Experts of a small language model: a shared expert of 768 neurons, 1261M tokens.
Below are experts of layer 5 (counted from 0) of a mixture-of-experts language model. Rows are named router (the router's row for the expert) and show model dimensions 256-383. Each number is 50 + 15 x the weight over its row's rms, rounded and kept within 0 to 99.
Before each expert's rows: "mostly gets" lists some tokens that are sent to it at least half of the time. This comes from a sample of Wikipedia text that the model never trained on.

# expert 23
mostly gets: " up", " km", " ft", " north", " south", " east"
router:71 40 45 16 46 61 52 36 47 63 29 56 62 66 46 41 27 55 40 45 77 35 56 61 63 41 49 37 31 35 56 37 67 60 67 71 49 51 30 67 67 69 49 61 40 60 44 60 06 71 53 29 52 50 64 57 58 56 59 46 44 65 52 76 62 30 55 45 32 42 58 24 60 31 41 65 53 63 45 73 39 62 55 45 43 44 59 39 39 53 38 31 69 47 64 32 55 28 23 67 30 35 62 65 41 56 74 45 46 40 68 52 59 59 39 57 65 54 39 64 44 40 45 56 55 24 57 33

# expert 27
mostly gets: ":", " of", "):", " Of", ",", "),"
router:56 57 64 30 51 55 61 63 51 45 64 45 56 36 58 36 42 44 63 40 50 42 18 23 46 38 44 31 38 21 31 47 54 33 52 44 56 88 48 60 54 53 75 74 23 40 72 86 31 73 54 58 20 50 36 30 27 48 65 56 38 75 50 74 58 59 56 60 42 55 30 42 37 39 55 52 38 53 48 49 37 63 41 42 50 61 47 20 50 37 26 68 47 45 48 41 67 41 30 62 68 60 53 64 63 67 58 38 47 33 60 54 50 49 62 62 45 50 27 31 26 59 33 50 77 75 54 45

# expert 17
mostly gets: " it", " I", " It", " II", " them", " him"
router:15 58 40 57 43 70 48 48 43 43 09 56 52 73 89 45 52 42 68 39 40 63 44 43 72 31 39 57 46 49 28 79 29 30 60 27 47 62 57 49 31 99 38 48 49 35 30 61 48 46 59 29 53 52 46 50 62 49 42 63 51 32 64 37 43 52 56 38 54 55 63 44 49 57 50 68 27 66 61 69 42 45 80 71 70 52 39 65 44 57 46 31 45 25 61 70 52 63 81 72 69 73 58 60 45 49 44 67 57 48 38 48 64 78 56 51 71 54 61 54 38 28 59 36 57 73 72 17

# expert 5
mostly gets: ".", ").", "\".", " Species", "!", "?"
router:65 21 53 38 64 46 67 32 54 50 59 51 46 62 68 64 36 58 43 53 34 61 61 72 61 46 83 59 70 55 62 51 61 51 24 25 65 65 66 67 76 46 46 62 68 40 70 25 62 52 59 38 62 55 54 65 21 46 34 36 52 45 36 56 49 44 67 54 43 59 22 25 32 61 30 58 44 66 45 78 45 80 75 72 47 41 42 50 63 40 37 82 49 32 55 25 36 27 55 71 40 50 44 45 73 37 57 55 59 50 35 23 45 66 29 45 55 60 51 44 63 46 55 59 67 48 31 56

# expert 22
mostly gets: " in", "in", " into", " two", " three", " most"
router:28 27 87 59 73 53 52 42 33 60 54 44 57 72 49 62 44 60 65 46 30 31 60 30 60 39 45 34 67 50 81 81 47 50 49 27 34 78 68 58 55 51 63 40 77 15 27 43 40 56 70 29 42 42 41 35 16 46 54 36 63 35 64 62 66 48 41 84 34 62 33 59 33 50 45 41 52 29 39 46 47 40 64 42 43 32 72 49 50 66 23 74 37 53 22 25 66 49 42 63 47 60 64 72 79 24 79 60 53 38 34 63 48 41 56 71 21 38 55 29 70 55 18 44 55 22 42 57

# expert 31
mostly gets: " Jones", " Smith", " Bridge", "STAR", " Wilson", " Williams"
router:39 52 54 74 86 34 69 42 64 57 45 59 54 48 41 67 32 49 33 64 57 49 74 66 44 47 47 49 39 71 55 39 51 68 72 45 39 35 61 51 61 35 72 30 47 82 32 37 68 68 43 55 26 29 30 38 48 43 65 80 49 37 67 39 38 57 27 54 57 52 69 82 46 30 29 63 63 78 49 38 67 38 27 57 30 36 42 79 53 69 46 33 37 42 39 29 22 26 80 66 43 53 45 60 61 45 38 73 48 71 51 30 60 62 51 16 59 32 61 48 36 43 21 64 38 46 54 34

# expert 4
mostly gets: "ville", "dale", "wood", "berg", "ney", "field"
router:62 38 36 35 32 75 51 72 51 58 34 64 36 30 68 46 48 53 55 33 21 57 23 62 32 38 33 54 37 57 51 49 56 52 67 55 26 63 42 68 35 37 31 38 34 59 64 70 54 51 23 62 39 52 46 52 49 42 47 44 70 63 72 39 35 75 29 85 19 49 77 57 46 48 57 58 36 43 55 31 61 23 62 48 77 49 56 47 62 64 51 57 51 60 63 76 68 18 66 70 52 32 61 62 51 44 28 71 43 44 56 65 48 70 55 33 50 65 79 40 41 48 57 47 67 62 37 48

# expert 30
mostly gets: "y", "ers", "s", "es", "us", "ities"
router:45 44 74 73 22 46 41 34 89 51 43 48 42 56 32 54 48 43 58 53 71 59 46 80 60 62 51 43 78 32 47 50 70 46 43 56 54 52 84 57 22 59 36 39 54 36 39 45 46 61 49 75 46 54 62 68 30 58 54 58 53 56 55 55 65 62 63 64 37 54 72 38 49 31 46 82 60 41 64 39 49 70 71 50 55 35 52 62 53 54 61 52 26 50 59 55 74 54 36 39 40 81 75 46 55 72 57 27 61 27 55 57 58 67 67 60 25 42 44 22 45 55 62 34 69 56 54 63

# expert 14
mostly gets: " as", " and", " &", " including", " As", " until"
router:64 32 65 37 36 47 67 03 19 32 56 63 41 32 29 69 56 65 60 51 74 38 08 60 37 41 73 44 49 74 63 53 73 45 62 41 54 51 84 51 29 47 78 99 32 19 72 69 38 54 52 59 44 54 63 90 46 55 63 63 64 48 45 33 34 35 46 64 49 25 24 56 42 43 79 45 27 49 43 63 53 30 38 38 50 42 52 47 64 68 61 44 60 36 29 59 80 32 42 61 68 20 28 25 47 36 59 39 67 48 54 72 41 48 42 90 31 63 41 50 19 94 43 58 73 27 42 58

# expert 8
mostly gets: " time", "---|---|---|---|", " list", " years", "|---|---|", " part"
router:34 65 63 37 56 37 50 44 39 52 67 58 63 52 65 40 54 53 63 78 68 56 77 57 51 39 58 61 52 69 72 61 65 69 79 54 39 54 42 43 52 56 64 45 53 86 39 45 41 59 62 59 66 29 48 49 42 74 37 67 56 61 83 61 69 67 33 42 59 37 79 32 27 50 59 53 41 74 41 71 20 46 44 57 63 43 78 59 62 44 41 35 32 35 30 72 65 25 60 64 52 38 49 42 69 46 37 70 47 40 85 34 43 71 45 70 79 66 45 36 45 27 64 59 55 72 71 25

# expert 0
mostly gets: "==", "===", " be", " is", " has", " were"
router:44 54 36 48 36 31 84 51 29 27 51 57 70 74 45 83 70 36 36 31 25 06 39 35 44 43 74 52 57 29 34 51 62 62 57 69 52 68 54 22 58 17 47 77 60 47 60 60 41 32 54 30 64 63 41 59 76 53 74 36 47 32 79 45 28 58 06 50 75 39 14 37 31 48 61 53 59 49 60 58 47 32 63 48 55 54 55 24 57 71 23 16 47 48 39 56 99 41 38 72 54 32 42 35 52 74 70 14 65 28 47 52 53 39 32 38 78 44 29 48 68 66 53 57 57 47 42 60

# expert 10
mostly gets: " on", " to", " not", " or", "On", " between"
router:83 35 59 42 49 57 67 67 30 54 48 65 61 48 45 70 55 48 41 38 24 53 35 28 56 37 47 47 50 45 61 53 57 49 67 59 46 57 52 55 53 28 43 64 68 32 67 65 46 41 54 49 02 38 39 97 41 51 59 48 64 38 50 48 35 59 13 51 59 43 25 58 44 66 58 67 37 58 43 82 45 23 61 52 58 19 43 30 58 47 62 37 28 40 49 52 63 47 47 58 51 40 41 41 31 42 82 32 70 38 55 48 58 54 44 51 57 56 43 40 51 53 43 55 33 47 50 59

# expert 25
mostly gets: "th", " de", "st", "rd", " pro", " du"
router:47 51 57 71 63 68 68 19 48 57 24 77 41 52 66 82 52 57 59 58 48 47 56 37 22 62 54 74 53 32 43 56 33 75 63 41 53 65 44 34 60 63 71 35 38 52 81 30 44 46 50 66 45 37 58 27 48 41 54 59 65 47 57 32 73 43 44 61 59 74 50 40 48 57 50 63 58 62 72 53 44 39 35 42 28 55 64 79 61 69 44 20 39 32 49 65 55 46 71 58 45 57 40 12 54 40 49 27 22 61 46 66 70 64 76 85 38 30 49 70 51 34 50 61 37 76 47 44

# expert 11
mostly gets: " 2006", " 2019", " 1993", " 2024", " (", " 2013"
router:37 41 54 66 66 18 36 53 16 52 51 41 47 59 57 60 54 71 51 52 43 39 34 67 43 44 19 61 51 68 78 59 81 56 45 33 69 40 50 45 36 52 43 64 41 42 61 06 52 49 64 45 58 63 35 22 54 71 61 57 50 70 68 75 39 65 53 60 64 80 65 20 49 45 60 29 64 37 48 62 46 65 52 45 29 38 66 39 62 63 50 35 56 66 68 25 33 43 35 31 42 36 34 30 49 55 52 53 43 39 33 28 65 43 56 33 43 53 58 62 65 72 40 52 68 30 51 72

# expert 24
mostly gets: " South", " North", " before", " West", " After", " East"
router:64 38 53 57 77 34 74 44 63 45 69 33 48 62 46 39 54 45 64 02 43 29 52 66 53 49 64 76 62 53 49 58 38 62 28 56 54 55 45 59 70 42 68 58 35 51 81 43 32 65 65 50 44 23 55 73 49 49 58 70 73 39 58 41 62 78 42 70 38 47 27 49 41 47 61 53 36 80 54 58 48 37 31 52 61 88 53 38 71 56 44 60 37 49 37 54 56 53 37 60 29 49 74 68 47 74 44 35 63 24 25 77 40 35 59 94 62 48 68 54 35 69 38 18 61 63 74 25